From a checkpoint of a small mixture-of-experts model trained on Wikipedia.
Experts: 64 experts in each of 13 layers, 32 SwiGLU neurons an expert, 8 picks a token, a shared expert of 64 neurons.
Training: a variant of Adam for the experts, 8936 steps.
Below are experts of layer 6 (counted from 0) of a mixture-of-experts language model. Rows are named router (the router's row for the expert), down (a neuron's output weights, with its number) and show model dimensions 0-255. Each number is 200 + 40 x the weight over its row's rms, rounded and kept within 0 to 999.
Before each expert's rows: a language model's description of what the expert responds to. This comes from a sample of Wikipedia text that the model never trained on.

# expert 22
It responds to: Nationality or country words and their endings in opening sentences of biographies, e.g. Icelandic, Iraqi, Norwegian, plus commas, list hyphens and final year digits.
router,227,152,216,180,164,187,185,235,215,168,200,170,247,215,182,173,197,202,183,139,264,230,223,226,229,237,215,181,222,184,171,205,147,184,184,243,178,191,176,200,194,178,196,216,253,159,211,247,244,194,233,199,189,197,255,232,236,260,279,279,184,179,211,162,180,198,268,202,181,166,144,194,164,181,258,170,173,251,247,187,227,191,215,193,193,283,224,126,217,244,173,184,190,146,168,295,89,206,241,183,152,193,264,205,174,178,220,251,191,156,161,165,191,100,203,143,225,146,188,231,241,190,265,196,153,230,161,203,202,221,171,239,205,215,264,289,192,244,144,127,117,245,224,195,168,284,201,169,130,246,207,198,208,185,321,268,155,246,168,122,185,206,196,205,196,158,224,207,252,227,216,189,144,267,255,204,222,176,211,182,155,146,196,147,174,138,229,115,233,204,200,233,186,272,166,203,213,264,235,258,226,232,200,178,186,187,152,257,250,174,163,162,186,222,132,250,193,185,169,156,195,206,102,171,151,201,188,271,229,166,122,189,183,147,239,214,174,188,169,131,319,211,188,207,143,200,193,155,287,188,197,253,210,189,195,184
down0,170,149,182,218,153,143,247,191,191,245,171,175,179,226,211,171,175,243,230,210,242,189,203,201,221,267,172,265,212,150,241,174,199,248,192,188,187,160,191,222,209,212,224,130,235,197,236,141,187,190,187,160,219,164,207,174,215,174,116,241,220,215,203,174,194,232,214,188,201,206,184,156,200,194,183,254,211,238,271,225,221,301,170,200,265,275,179,116,154,203,126,216,220,221,225,230,191,129,209,168,196,81,249,120,229,214,222,169,236,154,213,175,246,227,206,263,110,149,174,153,147,202,190,202,261,248,254,120,233,207,273,232,271,121,193,245,254,180,166,170,185,248,183,231,141,204,174,205,238,151,127,238,159,266,231,175,177,202,178,181,196,196,269,154,166,159,185,231,166,187,230,195,239,280,136,235,192,285,154,205,257,145,256,163,186,182,259,248,216,130,203,231,268,240,188,233,159,233,239,205,223,230,166,167,259,199,192,168,114,222,176,266,165,233,224,181,196,238,238,243,152,226,200,146,123,225,208,229,188,178,262,246,146,256,192,193,172,188,214,162,108,148,232,175,184,174,205,240,177,224,190,210,177,160,235,101
down1,167,197,129,139,88,247,126,165,172,221,219,221,212,183,163,173,270,211,210,237,217,197,173,185,229,175,224,247,190,226,141,142,213,201,187,177,177,272,139,253,203,274,222,183,197,169,245,244,246,205,202,192,219,134,205,226,220,278,138,179,272,234,199,202,220,179,172,183,207,258,198,221,217,183,169,238,195,148,221,163,186,259,192,205,208,285,261,158,143,257,226,226,118,204,224,192,229,224,150,252,207,266,266,211,219,221,233,195,168,129,205,138,244,171,171,223,227,225,284,187,263,221,227,249,195,202,296,182,140,182,232,170,185,224,161,210,181,219,257,216,188,194,199,172,200,215,242,238,167,143,182,222,177,209,250,214,146,185,176,92,242,243,113,174,167,200,181,199,271,192,249,125,263,171,292,200,217,201,175,181,163,234,327,152,194,261,232,141,212,163,226,177,203,284,184,159,203,246,144,237,223,201,170,171,133,194,216,154,194,275,230,182,206,236,147,233,193,200,157,216,123,185,165,129,195,189,207,241,211,207,227,230,210,181,157,175,242,200,121,171,178,141,209,234,260,270,192,230,240,245,234,200,247,182,222,200
down2,145,248,154,228,239,209,142,237,205,187,211,216,230,238,233,198,293,141,214,144,200,216,199,268,173,188,145,238,226,179,230,252,95,225,219,195,224,139,168,222,187,203,221,240,193,177,176,217,214,201,263,202,191,258,237,162,154,171,239,142,200,218,177,205,156,153,194,252,176,198,203,223,191,273,97,221,221,174,157,240,233,171,265,210,178,193,167,223,168,141,300,200,215,166,205,188,126,157,210,142,199,224,293,178,189,226,157,291,217,296,241,169,199,250,143,216,200,203,227,157,146,235,281,203,199,178,131,156,222,231,115,195,127,254,166,208,184,257,235,207,161,238,150,146,138,268,166,244,98,202,172,135,162,189,198,202,210,110,220,189,217,179,246,196,190,170,204,96,186,282,202,182,225,274,198,241,186,225,169,159,174,223,72,167,205,185,251,247,186,248,176,194,168,147,178,220,232,255,210,240,237,213,142,181,185,220,248,202,265,210,280,236,204,225,215,201,181,257,160,215,148,230,164,203,257,188,202,208,226,123,194,258,243,176,193,191,180,201,184,169,215,173,226,209,176,201,191,210,207,188,177,266,212,220,204,211
down3,246,179,177,197,183,246,174,283,215,191,179,218,273,198,185,175,240,252,180,288,199,187,151,147,161,207,255,157,182,199,270,188,210,187,243,235,207,210,184,166,237,203,140,175,241,110,234,283,246,281,301,172,245,173,208,194,162,224,196,139,229,186,178,169,148,164,257,167,157,224,175,226,198,149,199,278,283,199,134,187,151,233,303,229,218,194,198,255,181,192,184,222,210,168,254,185,228,217,179,183,192,160,144,160,231,205,189,110,260,262,223,220,175,188,114,164,212,217,170,255,208,166,178,213,198,270,160,220,234,139,115,177,236,182,191,164,135,145,253,216,197,162,150,240,251,225,164,207,258,198,224,181,207,210,222,186,200,201,204,259,190,239,153,170,207,126,214,252,280,196,140,229,221,159,190,140,240,183,251,206,189,221,190,190,204,256,269,202,151,224,175,173,207,247,273,169,178,182,165,221,190,210,166,252,155,164,157,256,217,202,143,257,202,191,245,179,159,190,230,257,176,212,252,168,157,178,118,199,233,241,243,217,222,108,117,206,180,246,121,183,161,225,187,203,227,228,241,219,241,140,159,157,188,221,188,116
down4,170,213,213,258,171,159,193,184,273,176,268,195,185,115,206,172,301,214,193,161,217,222,207,218,218,162,178,193,228,182,169,193,108,189,245,223,224,139,234,175,201,242,189,234,156,249,238,219,137,234,283,239,131,224,230,266,239,166,198,217,239,136,203,129,167,98,189,230,210,198,230,241,237,214,160,201,185,207,169,212,196,158,227,206,241,95,154,206,180,222,199,195,267,226,151,196,201,171,205,201,174,272,186,224,202,176,260,136,186,201,147,313,209,251,188,199,259,173,101,156,216,175,145,190,292,185,203,205,228,182,198,229,296,237,214,236,188,143,216,232,187,208,204,185,172,210,177,273,243,237,219,184,264,174,187,225,197,187,210,190,210,199,201,235,220,219,251,275,170,237,251,189,267,181,193,203,292,236,172,187,298,241,196,197,212,164,212,211,196,217,150,183,212,178,229,212,218,224,219,147,111,156,205,187,191,175,212,274,137,199,305,237,118,197,230,238,208,211,269,237,240,138,167,233,201,214,236,218,225,268,317,222,157,218,185,242,172,186,268,189,166,154,175,206,203,216,174,230,174,188,216,165,286,201,242,227
down5,207,225,148,222,158,236,140,190,200,242,163,185,201,237,234,167,207,219,172,184,188,169,115,202,228,215,184,170,209,229,206,207,207,179,176,136,141,274,161,199,263,189,167,244,273,222,229,224,167,203,230,222,178,222,245,303,255,244,200,211,207,219,156,173,234,237,246,215,215,220,128,187,148,208,165,311,204,198,188,150,216,189,229,211,266,205,173,213,191,163,132,202,168,225,234,194,187,213,188,248,250,125,170,233,226,176,158,207,164,195,223,197,126,143,166,327,221,250,166,168,168,181,174,148,180,264,155,163,162,251,171,230,218,202,168,183,235,190,156,209,177,222,194,188,135,186,205,243,325,202,153,205,203,112,180,203,135,141,180,199,219,220,226,76,184,232,168,181,237,220,246,238,206,135,213,178,307,215,205,222,178,166,251,244,252,151,94,198,186,218,184,262,150,179,252,245,181,285,218,263,243,186,187,193,214,203,177,256,183,154,209,162,260,172,131,102,206,170,199,124,244,191,175,200,190,195,181,227,223,175,221,186,257,126,155,205,200,156,188,146,268,236,231,193,211,165,189,146,236,177,166,201,231,209,152,247
down6,286,275,144,75,217,205,204,234,241,268,186,173,142,167,185,273,209,211,204,197,282,160,154,160,232,163,179,176,155,184,264,211,235,224,178,203,198,235,179,230,228,259,228,250,150,261,235,190,117,213,225,259,242,233,225,244,204,137,180,134,134,276,196,246,152,226,190,170,224,182,181,200,157,185,234,191,211,255,156,135,228,250,281,175,212,221,137,164,167,174,239,204,167,157,282,194,275,156,206,160,173,231,195,199,187,117,176,157,179,222,246,218,134,196,163,178,255,180,189,239,204,253,237,235,191,199,245,174,240,250,169,243,186,242,221,173,114,170,170,137,185,231,198,215,214,174,184,212,248,238,171,194,254,293,193,142,167,197,232,227,135,249,216,189,162,187,158,209,153,212,255,229,255,255,233,205,236,139,186,222,184,174,256,154,210,170,236,212,144,195,187,236,206,239,161,205,251,208,193,200,177,226,126,175,231,183,149,183,185,132,233,205,180,176,275,216,148,159,184,209,193,170,233,162,173,210,218,101,179,219,210,189,191,125,271,192,238,216,229,211,183,225,171,136,219,233,224,233,170,243,326,138,200,241,194,168
down7,239,182,218,186,217,193,176,97,157,169,192,177,287,178,205,266,217,176,269,203,228,158,183,214,204,149,233,174,236,212,215,195,299,263,245,224,173,225,184,180,220,200,190,201,187,211,121,126,211,184,237,177,267,238,235,171,228,251,145,162,192,242,198,202,269,217,173,156,207,187,177,203,148,244,220,172,247,174,239,246,187,110,186,158,202,222,217,202,293,259,188,228,191,193,232,138,235,193,165,233,190,139,128,226,202,218,244,194,190,191,187,207,230,194,204,190,167,221,261,124,204,232,170,156,206,152,209,247,221,233,194,179,190,250,190,129,285,244,256,137,308,219,255,268,206,182,215,222,262,150,207,182,270,246,245,188,163,180,127,262,238,279,230,253,145,244,153,188,182,257,191,213,216,144,228,163,249,208,184,228,236,238,215,320,226,258,160,238,193,181,251,184,183,197,172,166,190,232,141,198,227,174,227,117,159,234,296,109,192,232,166,269,233,242,281,192,229,234,160,177,201,217,166,171,200,236,229,218,164,207,188,192,301,237,167,173,246,199,204,267,171,206,226,188,218,209,157,221,250,207,191,155,170,235,179,198
down8,220,278,238,145,221,214,207,211,193,247,221,222,248,143,188,114,253,246,221,220,253,203,290,224,249,225,204,196,157,213,178,211,202,233,183,147,275,253,250,176,195,279,135,239,212,169,170,245,202,224,183,207,101,203,212,159,192,225,117,217,187,180,124,171,178,175,250,165,225,213,220,103,190,262,209,192,179,188,257,216,140,238,169,249,124,226,251,231,199,222,270,248,165,229,269,227,183,230,193,179,203,298,257,187,117,254,162,328,162,189,185,201,186,194,245,155,196,200,210,162,164,196,172,171,185,195,327,256,184,204,241,261,175,281,209,145,248,258,205,235,197,195,195,210,190,207,200,224,160,228,145,195,175,128,222,238,207,163,217,238,159,187,104,237,208,285,188,246,141,149,203,255,251,200,264,184,164,143,223,181,210,202,215,194,195,181,211,188,198,297,261,246,205,211,188,208,166,193,185,214,224,154,246,197,189,154,217,173,191,172,141,159,186,207,168,199,192,184,141,198,196,234,139,146,242,169,143,225,182,277,127,215,207,222,208,208,165,213,194,228,176,222,224,241,254,182,201,197,242,209,230,160,148,188,213,271
down9,209,205,168,182,216,217,212,166,146,205,259,180,203,176,202,161,221,230,236,211,227,184,221,200,129,124,217,198,139,218,146,197,125,185,152,232,251,240,116,330,225,236,216,152,177,235,193,164,173,242,238,199,166,138,264,165,206,183,192,161,171,158,196,257,152,265,191,271,286,274,199,210,181,236,248,193,198,148,209,203,190,162,256,234,264,126,183,210,213,217,198,170,173,221,222,195,226,213,187,224,240,220,177,209,246,206,159,105,202,159,184,217,161,234,247,214,207,144,265,147,196,220,202,285,204,266,230,155,206,234,253,231,294,201,148,186,153,186,223,176,83,188,130,176,125,204,200,189,189,249,207,193,275,231,199,184,188,251,274,179,151,232,181,157,160,211,186,222,239,188,139,228,198,199,233,165,199,178,225,238,209,235,211,209,145,218,219,299,184,189,151,170,165,161,227,231,225,209,238,141,243,196,224,159,254,196,143,245,168,127,202,239,216,140,208,192,274,222,206,173,137,236,180,276,166,156,246,170,196,182,258,113,211,203,203,211,253,212,138,261,238,214,250,219,215,267,207,203,106,176,190,168,179,143,159,237
down10,344,196,197,167,219,176,108,255,168,234,166,225,219,148,194,245,175,153,211,244,180,273,253,218,211,288,105,228,151,203,233,215,206,173,196,203,167,213,148,258,198,181,181,219,190,235,265,271,152,227,186,218,241,264,202,209,219,240,156,199,221,240,152,165,155,226,160,195,186,114,233,174,165,235,195,224,162,235,212,170,204,230,130,260,202,227,180,244,175,139,268,153,156,270,189,245,198,255,152,223,246,199,162,190,223,158,239,262,203,213,131,207,134,236,215,292,223,132,128,222,218,219,181,222,250,116,180,164,237,160,271,171,196,159,190,133,153,207,176,254,188,193,225,109,251,212,177,195,207,252,160,224,148,156,202,198,169,237,171,197,230,133,208,165,201,286,202,211,175,194,170,188,248,180,190,239,239,164,213,211,174,177,216,143,236,171,230,204,251,191,266,184,206,228,197,186,225,218,148,213,154,209,193,211,217,176,217,281,206,203,231,196,204,235,211,281,161,204,204,176,236,137,195,213,157,221,208,142,148,184,237,164,246,233,186,212,243,196,235,216,150,262,128,210,195,209,169,157,109,197,277,212,256,256,220,104
down11,208,222,95,200,176,163,203,237,187,171,139,223,125,226,222,193,223,198,201,256,235,199,235,126,147,227,203,167,245,258,216,99,222,134,220,196,202,179,245,209,168,131,261,221,141,203,155,205,224,128,189,203,205,268,183,214,140,195,193,122,224,132,257,179,235,230,184,185,225,204,231,194,200,225,203,259,147,231,178,163,201,213,201,213,186,200,188,174,156,282,235,183,202,207,274,228,229,236,211,164,276,357,281,205,160,148,219,177,187,143,242,235,185,228,167,217,189,185,155,175,119,165,134,185,173,210,127,194,176,151,203,240,198,206,188,172,180,172,226,242,166,178,232,240,226,163,231,258,268,206,226,175,251,219,206,240,148,173,185,229,169,144,187,172,174,219,135,160,191,214,253,181,215,127,182,197,126,242,131,198,232,249,153,204,282,215,164,187,219,212,217,207,208,223,224,62,173,154,115,203,209,156,241,202,239,216,216,150,183,220,252,189,246,224,229,185,244,181,199,169,220,166,280,263,162,180,157,144,215,160,213,225,218,248,216,212,211,180,204,302,191,221,188,239,141,203,257,164,227,218,172,201,294,231,185,223
down12,192,233,226,231,223,171,189,130,286,182,190,231,175,235,253,181,263,223,190,202,207,216,211,238,151,222,214,221,221,156,139,212,115,197,180,153,185,180,175,241,202,211,197,222,175,201,256,167,176,160,294,225,153,229,250,262,189,168,207,162,227,185,236,262,153,172,149,191,181,159,175,174,183,239,161,194,205,260,170,234,209,190,283,232,267,116,197,249,205,175,201,188,258,214,205,142,127,185,153,142,286,352,138,195,225,184,251,99,241,195,144,225,128,218,195,251,239,169,145,218,157,158,198,217,229,239,139,200,171,216,217,157,285,258,200,194,122,164,167,223,150,257,187,218,195,202,155,185,250,228,210,251,201,174,210,194,187,198,207,233,193,176,217,167,153,148,200,200,185,173,222,197,205,195,267,165,198,245,137,205,251,234,183,208,273,187,189,305,132,197,224,159,191,159,233,168,174,180,291,112,235,247,184,165,222,260,231,266,265,89,199,193,162,160,205,171,265,180,219,222,214,198,179,258,180,217,213,235,219,258,260,211,225,175,152,211,277,211,201,139,148,199,184,203,204,179,225,241,191,182,199,262,209,227,189,188
down13,203,189,262,171,235,152,191,240,200,158,181,180,246,199,152,170,179,138,222,128,174,236,193,245,272,159,186,276,211,177,174,231,175,161,177,258,189,189,201,165,238,200,189,159,227,150,162,198,251,307,175,214,192,198,205,143,293,160,121,234,300,172,235,167,204,144,220,256,238,163,161,166,189,168,218,234,172,191,240,178,100,246,180,191,216,209,185,181,165,230,188,188,247,233,110,312,269,234,222,220,220,171,192,240,278,242,193,203,154,257,137,210,225,144,211,180,191,201,190,212,208,210,287,204,232,161,227,167,197,218,188,205,244,223,158,174,287,258,192,200,181,282,265,164,246,165,208,148,109,191,218,275,180,233,196,173,221,243,203,196,178,194,183,193,187,203,155,217,188,196,219,203,184,198,186,278,235,164,197,181,179,229,213,207,129,184,182,173,184,115,195,192,283,222,148,169,265,255,235,174,177,184,160,234,220,201,113,151,239,222,136,186,180,120,143,186,108,232,138,160,234,254,131,204,221,176,250,231,181,214,237,219,223,198,162,168,223,169,208,169,253,166,212,179,124,161,151,215,264,205,178,158,137,202,246,174
down14,227,192,209,186,251,152,232,158,257,245,192,167,183,191,203,242,289,153,163,141,201,204,226,184,273,145,227,189,228,209,220,258,165,233,185,176,211,152,250,243,149,299,181,166,172,192,179,208,101,181,201,263,213,183,147,184,172,226,187,196,231,165,241,147,159,240,237,286,264,191,168,268,196,155,181,128,118,201,199,202,180,215,190,195,123,165,206,182,131,152,178,189,232,180,254,264,193,144,156,202,172,339,212,198,268,209,202,93,226,244,209,229,213,217,188,183,186,199,188,186,129,230,225,201,247,172,252,162,146,217,286,165,177,215,236,214,157,228,150,179,155,217,250,273,193,246,201,142,159,194,165,254,185,240,180,118,170,202,200,167,212,107,239,184,180,88,190,165,236,114,166,228,270,240,217,174,195,263,264,166,196,200,215,216,263,200,196,235,257,202,204,186,196,151,227,201,186,165,233,219,175,258,169,125,231,214,186,179,217,151,142,198,216,172,225,244,157,221,182,212,236,175,190,144,219,180,135,203,156,230,199,175,209,215,270,212,255,210,185,180,217,145,144,198,151,216,252,131,238,260,236,197,195,177,204,189
down15,217,238,163,135,180,190,175,195,212,213,165,180,195,150,211,243,196,179,217,219,261,203,225,227,201,164,183,169,173,254,177,174,206,230,178,286,228,237,200,145,177,253,238,293,203,266,178,146,164,222,218,216,218,259,171,138,183,179,196,144,238,247,227,205,214,226,164,160,169,182,181,181,224,195,206,207,216,252,65,255,228,209,249,200,231,207,188,213,142,174,186,194,186,225,267,177,221,211,132,201,222,76,198,178,159,258,133,331,165,250,215,228,169,232,197,180,224,168,170,208,264,218,240,215,160,152,210,219,258,219,131,214,222,164,166,261,201,254,207,173,170,241,179,134,173,217,219,286,227,156,218,163,206,182,207,228,205,99,225,210,118,199,226,241,173,165,175,239,136,236,235,163,161,176,269,248,186,196,223,214,221,163,226,176,115,157,213,117,216,224,176,224,246,187,146,216,240,251,197,118,190,269,203,179,212,169,163,237,200,236,194,223,215,114,204,297,235,127,289,190,210,214,215,176,241,254,169,254,161,187,199,237,233,158,240,136,215,188,235,213,241,250,197,182,176,204,238,210,130,261,278,212,223,249,196,242
down16,205,183,279,137,138,180,310,218,138,233,233,172,297,212,244,250,172,173,187,267,185,232,170,157,216,237,234,213,170,167,120,257,168,174,124,153,236,247,163,172,209,164,208,173,267,187,145,184,222,235,212,187,159,182,156,180,209,192,247,246,189,291,133,261,215,161,207,214,229,222,192,174,162,124,193,132,226,273,219,223,181,215,246,133,197,125,190,230,184,119,184,207,180,143,182,176,183,157,131,205,123,166,194,172,194,197,254,243,155,244,177,166,205,131,196,203,244,295,241,224,220,194,185,213,210,139,200,236,193,169,131,156,238,124,132,237,235,229,210,189,207,228,230,170,214,187,197,182,214,215,204,143,239,190,181,146,159,224,192,206,181,176,205,284,195,198,209,197,209,190,170,217,200,263,199,208,216,153,184,213,176,166,180,172,229,210,155,221,197,166,226,216,235,215,163,281,180,128,207,221,245,201,205,201,165,176,72,162,245,217,179,242,217,170,309,233,218,187,239,164,185,167,258,249,202,276,135,222,239,258,218,199,205,249,251,144,247,245,211,176,203,228,225,221,283,171,197,211,113,224,146,165,148,166,169,150
down17,208,206,146,216,224,286,218,181,169,160,246,188,239,105,191,260,228,217,215,228,217,193,191,250,232,187,171,198,205,184,248,327,158,212,238,197,195,196,170,140,319,242,250,191,208,215,213,84,192,253,125,207,198,186,281,190,222,172,280,195,174,239,229,164,266,137,180,149,230,187,168,227,205,221,230,226,176,181,146,286,185,172,205,220,181,198,188,231,148,251,212,121,224,201,156,142,267,255,208,195,200,257,137,85,211,164,163,234,213,174,242,189,172,212,254,183,145,251,162,247,207,263,231,265,180,201,171,222,147,171,197,194,245,165,175,171,198,217,262,220,209,207,199,186,238,226,175,210,179,185,191,151,139,192,210,217,198,180,169,211,182,244,155,127,208,250,184,165,253,243,162,281,220,194,268,253,145,168,204,235,138,240,157,318,145,263,171,188,195,141,182,167,183,189,203,218,167,207,164,183,183,162,215,218,197,164,258,227,247,197,165,204,225,184,169,219,240,145,181,192,205,232,221,186,228,205,247,156,205,168,219,263,211,212,58,215,182,195,199,268,252,192,203,184,266,166,157,231,186,185,264,197,161,250,174,194
down18,232,256,227,151,180,137,218,179,200,192,144,160,115,236,190,159,224,163,191,200,253,233,239,218,159,250,213,202,224,233,170,278,171,174,203,203,169,193,185,259,214,184,263,212,259,211,214,181,186,274,195,192,293,183,322,194,281,184,207,143,218,227,243,199,147,165,194,255,224,164,159,275,211,175,185,238,288,224,181,145,143,233,201,202,222,196,198,150,253,195,238,265,252,185,210,225,182,131,217,233,176,127,227,171,186,267,149,244,167,184,232,200,161,170,145,135,215,228,209,194,187,192,204,208,216,162,191,223,211,194,245,201,243,255,225,199,113,252,166,186,257,229,164,247,198,154,214,182,189,248,159,273,209,111,208,264,193,216,157,172,106,177,194,161,127,143,209,266,145,270,181,199,173,241,204,224,155,136,159,195,265,225,195,195,193,121,222,192,255,187,183,241,179,225,105,205,255,221,244,247,204,206,231,138,213,185,198,255,195,156,220,144,216,215,205,190,167,130,223,212,268,180,202,184,132,141,204,237,183,197,198,219,243,204,236,231,201,132,189,156,261,205,162,190,156,205,221,135,297,180,164,218,167,165,193,302
down19,170,218,186,222,170,226,228,121,265,217,244,199,209,129,136,203,136,223,219,330,222,137,186,141,165,187,183,192,184,252,164,126,232,178,224,233,203,223,230,235,222,174,175,210,166,191,192,157,146,154,218,182,227,162,132,200,141,167,196,131,160,239,239,192,201,176,198,165,212,248,159,281,161,237,232,140,239,172,200,236,240,214,228,190,222,217,226,143,247,246,174,211,164,183,150,184,237,223,130,214,159,255,269,179,191,118,196,169,207,146,180,153,191,174,270,225,154,244,187,208,276,146,141,156,226,185,231,187,159,211,166,270,144,220,167,186,199,168,177,204,213,181,221,269,212,206,284,121,219,230,170,215,279,264,156,232,183,185,185,153,240,207,165,200,216,182,201,207,316,230,219,238,240,165,211,164,140,209,228,201,246,205,236,266,246,198,223,208,179,214,224,225,233,175,297,237,142,216,255,259,190,184,231,194,188,183,188,200,248,216,207,174,185,201,222,186,178,163,175,263,145,195,243,163,199,325,191,218,208,180,213,280,226,236,214,202,214,294,196,283,257,225,217,232,208,226,184,232,184,243,231,157,229,333,173,202
down20,285,219,143,178,215,196,160,204,163,170,203,297,306,206,261,238,177,159,155,209,117,234,167,205,255,184,180,119,127,171,228,283,211,199,233,203,237,232,200,160,192,216,136,204,210,230,259,191,200,206,167,205,247,229,223,198,275,232,203,233,238,203,217,169,189,246,225,252,194,211,220,221,259,261,206,225,170,106,173,189,235,153,167,162,120,226,189,247,181,212,205,158,199,192,204,211,257,230,168,186,128,110,160,208,228,196,171,284,219,224,228,220,258,188,251,218,241,215,246,199,159,203,217,175,206,171,216,289,260,193,231,98,130,179,198,238,236,229,235,114,272,153,247,173,248,218,199,222,225,192,225,149,220,207,167,202,184,199,165,243,138,252,195,248,240,235,172,183,175,181,216,179,210,183,209,266,221,121,254,164,255,186,170,199,197,263,111,82,225,260,250,250,219,151,182,165,147,219,154,198,181,119,190,217,176,178,183,168,187,249,264,198,172,272,238,148,129,221,243,243,201,230,191,232,188,248,188,192,193,204,168,176,204,235,188,197,182,305,200,231,184,216,210,211,246,199,169,172,240,229,232,153,125,199,189,188
down21,166,226,232,222,218,227,185,161,165,185,210,164,191,165,230,186,180,163,265,246,121,175,277,146,198,271,158,125,232,205,150,202,178,201,222,210,207,245,212,184,232,135,126,243,227,236,194,198,245,216,166,205,207,239,252,199,200,170,179,248,207,128,162,169,211,203,163,167,195,170,95,238,195,212,259,189,190,268,177,186,190,202,182,208,179,174,164,317,182,217,204,220,270,204,145,182,278,193,150,143,224,243,274,267,164,212,228,286,225,218,225,189,244,241,206,228,169,108,193,150,207,159,193,178,232,209,174,198,187,243,163,219,214,187,190,327,200,208,194,152,218,207,163,288,317,196,248,201,204,289,227,172,228,170,209,194,166,168,203,208,146,160,213,238,171,191,224,187,118,198,199,186,210,75,206,211,187,129,181,153,250,222,212,137,207,190,136,237,162,201,206,154,278,198,126,229,202,205,206,191,183,226,218,216,159,195,206,169,174,165,189,185,223,202,233,196,203,258,162,148,253,159,148,253,171,196,169,157,239,125,202,183,179,249,243,140,134,168,248,246,192,252,195,155,175,184,171,119,248,164,100,237,201,205,157,196
down22,126,217,131,144,174,187,170,205,164,209,162,112,190,203,140,146,246,211,265,245,240,245,192,267,224,223,233,120,210,208,181,202,169,207,242,188,197,162,234,226,171,233,194,200,224,173,190,171,255,192,182,153,165,166,252,225,228,198,140,205,187,212,246,262,166,249,186,155,182,168,197,210,247,164,193,208,266,198,285,204,134,187,196,166,198,228,198,170,234,213,251,178,183,175,182,214,231,208,116,218,177,208,262,187,218,176,54,273,178,223,239,153,245,215,220,195,190,190,201,173,201,199,253,170,309,177,261,132,189,240,173,172,299,225,148,191,155,163,123,182,162,151,181,228,187,216,178,301,189,233,160,207,231,226,132,170,150,240,255,119,209,168,188,187,178,199,164,195,207,205,245,174,250,172,202,211,36,202,176,208,219,211,257,212,159,213,244,293,195,176,187,203,221,227,172,239,209,207,151,228,231,240,255,214,132,193,141,71,192,181,218,151,191,190,241,208,245,232,182,226,201,229,154,166,195,197,206,255,192,224,241,217,172,224,256,221,212,222,201,254,269,168,176,186,172,161,143,269,197,177,181,227,204,199,266,249
down23,230,194,227,193,194,259,175,170,207,206,237,200,259,218,202,206,134,169,94,216,141,191,221,235,244,195,243,175,140,180,186,231,235,233,197,242,209,216,133,190,225,220,194,250,261,214,210,172,221,224,151,192,225,211,155,187,212,218,181,244,178,222,90,122,191,135,182,153,187,257,206,116,227,281,172,184,176,174,182,172,237,205,181,211,196,292,195,225,167,189,164,182,123,136,215,158,107,213,279,242,192,130,184,150,180,282,232,217,183,207,187,189,240,207,199,188,199,199,299,179,173,191,164,177,181,184,215,220,170,243,230,188,74,242,247,218,262,207,255,187,168,231,161,172,182,154,235,189,176,192,229,240,216,187,214,210,217,177,144,234,131,217,228,230,170,195,218,190,221,180,249,190,175,236,254,236,362,133,280,174,169,214,232,160,218,243,189,156,270,197,239,196,256,202,233,113,228,195,221,164,180,126,108,220,177,176,227,196,264,215,143,200,180,211,175,183,129,213,186,257,194,207,150,133,264,171,174,226,215,226,139,233,165,207,253,174,206,195,197,117,154,197,213,155,234,152,217,194,222,245,205,192,132,187,137,180
down24,210,213,174,179,180,178,212,175,195,296,203,201,265,208,177,114,255,225,140,255,189,239,204,212,279,265,179,208,221,153,164,281,213,187,176,209,202,170,201,229,225,237,284,127,174,194,210,128,136,198,217,195,221,156,237,159,245,198,224,227,289,249,236,159,176,149,182,238,282,233,232,168,155,179,180,258,207,206,218,185,241,166,195,195,220,196,226,103,214,113,225,206,217,159,251,207,157,221,200,194,245,144,207,182,191,191,226,118,201,183,248,195,170,162,187,201,191,196,110,236,207,234,214,229,207,219,221,205,213,194,235,221,319,274,276,187,179,234,211,194,166,217,137,247,156,251,159,238,200,207,174,167,234,191,182,168,193,193,226,299,200,211,157,202,174,208,232,246,264,125,222,171,174,162,242,161,314,198,174,148,220,230,236,162,104,153,162,181,173,164,188,200,255,246,223,151,198,259,174,253,237,214,201,159,224,153,234,196,206,208,195,252,260,190,219,290,106,191,203,230,213,170,192,139,153,183,246,194,205,241,117,148,190,211,202,237,228,237,96,176,192,178,245,204,256,157,205,184,224,215,291,242,219,226,219,183
down25,214,156,160,303,153,130,181,212,161,200,174,174,231,242,177,145,263,244,204,241,242,218,194,195,265,245,214,177,240,154,214,224,182,233,220,178,219,178,260,214,224,228,273,199,182,195,182,218,225,227,233,192,186,182,218,179,182,207,221,145,161,248,308,129,205,241,183,206,170,93,254,269,177,203,218,210,200,235,230,192,278,186,188,173,236,194,204,127,190,136,204,222,217,260,183,235,301,184,115,105,192,114,273,199,224,129,151,231,170,157,203,213,240,211,172,232,188,203,134,256,247,219,150,187,254,225,212,191,182,216,154,201,333,190,209,123,125,203,211,180,188,105,248,197,208,274,211,241,226,126,114,160,195,152,213,207,239,229,171,171,179,198,154,196,220,180,246,200,174,217,186,201,230,161,161,172,80,160,170,166,204,206,196,246,194,213,166,211,168,187,147,220,202,217,195,198,207,163,149,275,234,241,178,196,212,146,156,164,144,241,171,196,240,191,211,203,236,198,212,217,228,224,256,196,74,180,215,204,185,190,246,178,134,202,184,248,165,267,168,241,235,236,219,192,185,241,222,211,214,198,159,212,264,241,211,226
down26,196,135,288,210,184,214,199,186,174,164,204,212,171,183,167,193,143,230,121,243,194,202,146,204,92,203,200,237,147,263,137,142,289,216,214,134,156,283,224,175,226,194,165,199,207,223,193,248,214,213,200,212,231,174,196,234,193,160,208,185,171,241,217,177,209,179,250,191,178,223,130,173,153,227,181,251,213,171,254,156,242,230,187,146,230,171,190,194,142,227,176,242,182,140,235,188,203,232,300,218,212,199,198,235,185,213,263,123,182,288,227,188,170,116,212,189,192,153,159,176,273,140,232,128,255,216,243,219,150,148,175,283,214,223,246,278,225,242,305,236,191,246,172,154,170,166,216,108,128,179,187,234,195,182,245,198,208,173,210,196,169,202,105,187,250,181,223,189,259,138,154,218,200,214,187,149,310,191,170,208,178,183,150,137,163,225,216,174,218,200,202,149,242,158,220,120,182,193,266,181,207,153,193,183,195,132,308,233,160,242,239,236,191,239,197,230,182,169,222,218,224,280,234,166,212,180,184,164,234,197,171,173,188,200,258,224,279,239,258,142,223,238,155,179,268,188,160,203,186,210,242,207,172,211,189,204